From a checkpoint of a small mixture-of-experts model trained on Wikipedia.
Size: width 192, vocabulary 32768.
Experts: 3 picks a token, a shared expert of 128 neurons.
Training: a variant of Adam for the experts, 492M tokens, 10665 steps.
Below are experts of layer 5 (counted from 0) of a mixture-of-experts language model. Rows are named router (the router's row for the expert), up (a neuron's input weights, with its number), down (a neuron's output weights, with its number) and show model dimensions 0-191. Each number is 128 + 32 x the weight over its row's rms, rounded and kept within 0 to 255.
Before each expert's rows: a language model's description of what the expert responds to; "comes before" lists some tokens at least twice as common just after its tokens as in all text. This comes from a sample of Wikipedia text that the model never trained on. Tokens count by the router's weight.

# expert 43
It responds to: Digits, hyphens and pipes inside numbers, ISBNs, year ranges, coordinates and table rows, such as 978-4-04, 2008–2009, 1,471.12.
comes before: "0", "1", "2", "-", "9", "8"
router [147 164 131 161 102 160 170 104 175 186 116 154 179 127 172 144  86  96 124  73 115 152 114 114  92  91 163 158 115 129 164 111 118 155 139  94 149 121  95 161 111  80 117  98  77 138 156 115 105 106  92 205  85 161 126 168  99  88 155 194 126 105 122 162 166 107 161 108 163 146 123 158  93 165 127 167  83 142 103 159 135 127  97 105 152  84 117 151 125 140 165  86 152  81 124 117 166 172  88  87 121 150 158 107 188 158 159 147 120 111  77 148  83 136 184 127 132  89  74  86 144 118 179 138 159 104  85 167  91  76  81 157 100 155 127  98 106  98 140 156  95 178 126  88 135  78 100 165  87 164  84  80  79  77  92 163 137  74  80 106 101  90  95 125  86 156 177 153 132  78 108 157 164  93 163  78 115 123 117  98 123 131 125 178 132 164 165 104 125 148 103 134]
up1 [131  97 150 131  95 195 131 182 124 119 145 137 107 166 159 108 159 156 131 159  59 144  84  88 109 173 180 130  65 100 155 107  60 177 130 136 187 120 107 181  92  90 122  75 114 141 143 138 130 114 134  90 115 116  95 152 142 163 152  95  85 132 116 124  92 132 170 148 131 181 128 144 148 175 129 150 156 128  81  43 106 129  84 158  85 112 137 146 137 124 168 150 102 113  87 135 158 114 128 122 106 173 182  96 135 166 175 162 142  85 109 162 123  81 172 157 137 122 193  99 123 174 149 169 175 162 147  74  92  95  61 126 164 133 184 102  72  79 136 134 137 153 126 120 159 126  95 123 102 106 105 148  94 138 122 149 109  93 152 139 153 122  62  91  96 114 107 141 146 106 100 169 118 104 183  89 153 127 182 104  66 121 190 194 110 123 177 142 153 131 115 159]
down1 [157  96 124 136 152 152 132 183 122 111  84 152 121 108 159 131 164 126 117 144 131 183  62 104  62 150 126 121 148  98  99 153 174 144 135 103 110 119  89 157 140 142 135  89 146 121 128 181  86 126 109 120 120 115 122  95 174 165 139 154 177 183  48 146 112 144 120 147 151  94  94 164  89  98 123  85 148 130  84 156 171  82 106  96 112 168 125 138 126 166 142  80 111 171 104 164 167  74 174 137 152 120 110 133  84 124 131 155 135 128 131 119 172  84  83  60 124 121 202 119 191  57 152 169 175 143 186 117 140 120 170 128  95 135 177  91 113  95 129 154 167 180 168 162  99 121 152 169 115 115 142 127 157 173 134 131  76 106 140 124  59 119 162 137  95 101 152 141 129 161 102 189 141 150  92 195 130 140 140 106 172  44 165 167  80 146 159 162 153  93 125 100]
up2 [112 164 123 123  78  93 169 104 112 147 105 127  60 123 129  82 149  97  96 126 147 188  67 109  97 148 136 217  91 156 172  77 110 163 113 124 171 128 120 163 136  69 130 149 143 160 125 110 129 120  99 163 102 133 116 174 142 134 125 129 110 132 121 111 138  70  72 139  97 182 127 129 156 159  61 126 109 149 176 123 189 134 112 138 109 116 108 114  85 133 146 115 214 110 122 152 169 197  94 113  98 178 143 104 124 140 115 170 165 102 151 135 104 122 162 119 123  27  95 101 146  81 182  90 164 120 105 111 156  63 137 170 105 160 111 189 101 180  95 148  82 147 113  91 127 110 108 176  69 180 154  86 107  82 155 113 154 116 115 137 121 199  76 120 142 186 165 123 135  99 150 148 135 105 131 119  95  99 142  94  99  97 144 153 135 143 124 139 171 147 142  96]
down2 [124  83 167 142 130 115 127 168 146 107 172 110 126 122 223  64 101 177 139 111 139 164  81 126 156  84  87  71 139 105 111 109 132 172 125 126  68 159 172 117 138  89 132 133 184 153 127 121 159 160 134  87  79 155  74 143 201 100 154 119  60 166 138  68 162 146 134 123 157 144 119 189 139  92 109 145 103 124 147 120 105 133 124 153  88 147 146  86 200 131  82 107 136 140 104 147  91 195 179 221 151 118  89  87 179 125 127 103  99 138 118 141 188 133 142 144 168 128 153 125  80 108 130 145 128 159 112 151 147  72 127 151 146 150 118  92 148  94 123  44 139 131  90 173 148  93 115 136 126  71 119  91 112 111 107 161 115  92 163  98 149 104 146 212 143  99 139 163 113 162 126 161 159 119  68 140 136 132 153  83 105 143 151 117 147  94 115 100 125 100 107 165]
up3 [140 151 124 124 101  78 177 109 134 107 169 126 105 169 132  94 147 129  73 128 149 150  85 141 139 201  93 119 143 145 125  69 136 174 138 161 113 136 135 138  87  81 124 147  95 114 116  98 165 123 139 160 137 126 110 170 118 109  83 138  81 114 152 133 124 125 123 103 128 191 108 133 125 140  96  99 126 122 150 213 184 176 114 182 107 137  99  72 125 102 183 148 200  87 110 155 154 198 129 103 149 200 181  99 120 179 188 146  78 169 156 123 144 130  93 160 156  78 136 104 157 145 179 102 126  77  61 184 125 162 120 161 121 152  90 126 148 149 139 147 107 122  92  92  95 144 111 177  64 192  80  92 135 151 190 125 169 135 118 122 128 138  84 105 117 136 122 161 127 149 167 146  86 108  89 103 106  66 124  76 108 138 116 192 151 175 140 117 119 139 111  91]
down3 [125 127 140 116 153 159 116 119 138 131 101 146 175 136 141 114 107 122 150  71 148 121 154  72  86 130 103 130  79 171 144 150 141  53 108 123  57 156 105 125 102 174 126 125 143 143 167  36 104 166 154 119 161 115 112 144 113 123 132 169 124 141 139  94 170 143 117 119  83 103 141 192  87 101 173  81  31 123 133 102 105 207 113 144  89 115 130 152 219  98 107 158 157 136 116 114 172 126 153 182 114 129 138  89 103 101 107 152  91 146 143 157 159 174 130 174 144 117 159 166 119  49  68 135 156 154 172 162 186 136  93 128 155 129 128 161 141  81  85 104 157 144 117 180 144 129 161  86 126  75 130 115 115 101  84 154 161 184 138 162 108 142 132  92 141 141 154  91 141 195 153 139 142 143 149 135 123 179 134 147  74 129 102 154 199 131  88  75 131 153 113 129]
up4 [100 155 131 123 138 101  90 167 117 166 127 147 113 129  74  97 100 147 123 175 103 131  85 158 134 156 117 185 118 125  69  66  82 215 172 131 103 139 107 128 159 148 128 124 127 101 163  76  77  89 169 110 120 157 154 124  78  99  89 130 140 118 152 125 193  96  89 140 179 182 154 139 133 185 134  97 140 147 143 143 189 142 147 111 137 137 155  74 106 142 136 149  97 135 103 149 131 105 108 137  86 116 144 115 128 112 133 170 166  49 123  89 128  71 150 140  79 125 139  99 174 142  89 126 133 131 120  58 161  78 111 133 108 129 138 142  72 142 129 151 163 108 143 138 161  92 140 173 133 137 144  97 115 138  96 175 111 127 140 201 133 180 137 120  91 165  88 166 130 101 100 136 110 105 136 122 137 145 104 102 140  41 158 114  30 138  93 156 167 231 142 181]
down4 [192 111 114 178 132 141 140 136 137 197 114 100 125 166 154 150 127 169 133 117 166 152  98 118 136 159 102 188 101 139 101 146 134 109  77 133  92 154 133 159 141 162 101 138 139  92  72 178 114 142 126 145 131  75 135 149 145 135 107  89 101 112 151 101 150  52 125 139 119  82 116 151 121  51 180 118  96 113 149 167 152 124 113 148 154  85 150  90 116  83 140  70 138 131 187 131 149 159 108 138 155 143 140 135 113  81 124 105  82 150 130 112 170 130 163 146 164 148  86 158 148  67 141 160 139 104 147  56 107 112  85 156  64 132 143 147 103 123 120  59 101 145 131  86 100 113 173 112 158 118  92  77 151 184 134 121 163 152 161 118 126 155 128  98 122 118 141  59 125 199 182 150 146 194  96 211 152  59 108 185 183  92 124 104 118 152 156 141  84  83 120  82]
up5 [154 150 162 172 109 152 103 111 136 121 125 174 180 199 181 145  78 116 139 193  95 153 114 123 129 138 170 134 168  83 123 133 115 169  96 118  76 125 141 151 135 145  77  86 100 150 155 133 156 120  89  68 163 146 137 153 132 149 134 140 121 157 103 101 226 135 107 141 158 110 109 171  64 135 158 147  83 143 113 101 138 138 124 114 148 150 160 154  85 147  98 101 125  81  92 117 171 122 108 134 185 163 144 168 171 135 105 125 166 157 105 110 168 101 102 193 161 134 119 122 178  97  87 178 159 105  92 120 170  58 114 118 152 121 126 105  85  86 109 159 123 179 120 122 129  68 110 121 116 111 150 132 102  86 237 140 120  99 105 102 182 154 115 144 119  92 150 185  98 202  70 163 142 109 135 124 103 133 139  71  99 175 160 143 116 143  84 117 120 146 105 185]
down5 [183 175 150 152  74  95 177 114 150 127 201 119 121 135 169 133 108 174 105 116 126 133 102 128 160 153  85 149 100 108 152 160 164  34 112 124 135 150 160 140 139 118 168 191  98 150 163 104 202  71  90 133  97  95 175 137 126 183 113 138  94 150 157 105 113 120  91 145 116 122 134 164 100 121 158 175  99 165 135 177 100 179 111 145 153 117 180 100 146 137  78 140 172 113 155 134 119 109 165 173  51 126  80 106 136  93 108  80 122 116 147 180 136 136 107 184 139 149 160 129  60 113  35 126 152 155 187 117 115 178 145 109 151 139 172  95 176 180  96 137 174 139 123 159 148 146 128 112 106 119 148 121  96 139 107 138 165 134  93 165 169 140  94 133 120 137 145 196 153 135 149 119 135 164  85 157 122 131 132 186 163 154 148 110 130 141  84 180  75 105 133  86]
up6 [110 112 105 120  87 101 215 129  64  78  91 160  78 113  47 122 137 118  95 102 115 102  92 116  88 132 101 178 125 101 166 102 119 137  98 116 135 132 107 172 131  40  86 104 134 176 159 123  89  97 140 173 110 159 144 107 155 125 107 135 123 118  80 128  81 125 157 189 106 133 164 118 159 127 101 121 105 122 131  88  97 133 140 105  88 155  87  89  85 138 145  98 148 128 129 139 140 157 134 107 116 106 126 158 194 158 105 142 113 142 120 160 109  97 131 126 166  83 106  86 160 184 120 127  99 136 159 109 181 116 163 175 118 128  86 105 154 109  78 139  38 124 150  94  95 147  89 109  83 172  74 131  49  76 102 154 118 135 126 161  95  93 101 104 137 118 104  73  99 134 122 124  92  90  88  86  93 120  92  99 138  61 180 108  91 173 201 132 134 165 136 100]
down6 [126 153 133 136 145 170 167 172 192 146 130 132 109  91 110 136 152 130  97 154 121 104 122 144 125 152 129 172  94 128 135 134 208 198  85 120  95 178 122  97 120 138 154 139 119 118 147 100 134 138 120 169 121 135 142 159 171 161 192 167 126 189  84 100 208 115 163 106 118 126  79  87 127 120 137 131 175  94  75 132  97  54 176 112 122 141 139 138 129 200  90 119 106 155 149 126 130 121 191 132 167 153 120 109 119 117 156  83 136 134 135 143  79 133 167  95 150 125 167 150 157 102 112 120 122 150 168 170  93  95  78 126 147  99 121 184 135 150 110 148 136 179  94 102 146 147 205 126  83  78 118 134 146 168 127 118 124 115 102 120 134 104 147  81 100 125 162 161 107 122 153 156 150 213 111 221 253 129 155 143 159  88 117 157 119 141 163 125 136 162 175 142]
up7 [129 110  87 130  95 178 185  84 145 141 119 111 161  30 129 112  97 154 132 170 142 179 136 121  72 108 129 106 145 197 115  59 107 135 181 144 119 138  98 146 124 117 121 132 130 112 143 103 155 122 178 150 123 158 155 146  81 146 171 144 100 110 137 129 156 124  89 106 118 143  77 130 132 144 121 120 143 100 119 136 162 119  86 130 150  64  92 117 103 133 152 137 181 149 162 135  94 202 128 113  74 122 163 126 154 169 121 117 202 129 114 162 144 146 116 156 119  49 156 121 191  82  97 155  90 185 117 107 130 137 154 101 141 125 155  78 119 173  71 239 109 165 109 154 168 141 117 149  67 139 125 134  83 120 134 146 184 167 154 147 116 157 115  92 106 155  97 126 142 102  98 168  86 119  96 129  98 157  90 163  57  97 157 156  63 131 125 154  87  81 125 106]
down7 [195  62 157 143 178 150 136 135 108  95 194 160 104 124 128 163 119  93 146 133 112  59 126 180 129 125 142 153  95 177  93 122 110 107 143  86 193 127 149 116 120  80 121  40 120  79 123 173 149 187 125  91 190 126  92 147 164 173 159 102 178 114 136 102 173 131 154 141 127  82 165 138  96  74 110 120 124 110 130 160 131 108 160  82 176 129 103 175 173 107 169 103  63 149 179 156 116 162 175 137 156 132 113  98  79 158  67 139 129 168 111 113 239 156 165 153 104 117 108 151 139 125 131  91 155 100 100 136  70 100 117 145  90  86 125 139 133 165 117 108 151 137 130 148 105  89  82 128 119  88 148 167 168 152 176  79 112 110 101 124 123 129  98  97 125 158 131 145 164 127 152 119 123 147 123 152 155 135 161  93 161 179 142 148 156 131  79 200 141 148 120 139]
up8 [179 122 142 159  92 113 149 125 162  63 114 134  78 155 113 137 143 125 152 120 156  55  83 131 129 111 121 182  97 133 186 147 175  98 151  65 130 184  86 113 150 133 144  91 111 145 140  89 109 153 112 199 138 117 176  93 145 100 129  99 135 123 129 117 111 120  51 123 110 154  78  99 116 114  53 144  90 110 105 140 116  97 114 116 107 154 117  86 110 162 160 173 120 118  85 170 136 145 114 152  96 126 137 135 121 127 164 142 136 119  94 117  85 135 119 123 235 124  69  89  93 187 131 125 108  82  64 106  69 110 109 150  65 145 108 176  84 127 187 129  88 138 182 117 175  56  82 152 132 129 128 155 167 140 115 124 194 128 114 136 100 119 111 112 144 166 143  98 125 153 127 155 143 101 146 118 150  81 103 136 129 149  97 131 193 120 162  43 161 160 175 121]
down8 [167 102  83 141 128 123 108 142 124 174 143 147 174  85 131  95 137 119  87 115 121 145 117 119 121 125 119 140 172 156 150 187 165 190 147  77  89 125  93 146 139 156 157 106 169 134 136 116 105 136 143 164 131 102 214 113 145  79 119 157 142  93 145 137 162 142 141 115  95 134 184 132 144 119  82 100 142 131 151 110 100 102 138 103 139 130 103 106 105 111  88  76 226 172 185 130 111 103 158 177  80 107  97  82  58  92  91 162 138 214  48 104 125 182 104 143 147 176  97  87 122 111  83 149 124 153  76  86  93 135 143 133 104 152 111 158 103 144 114 111  77 119 161 142 144 114 132 133 173 116 152 169 188 174 111 137 123 151 168 116 142 126 118 165 144 119  97  78 161 140 157 116 149 124  83 178  54 135 146 174 174  79 108 112 172 176 106 175 116 162 113  80]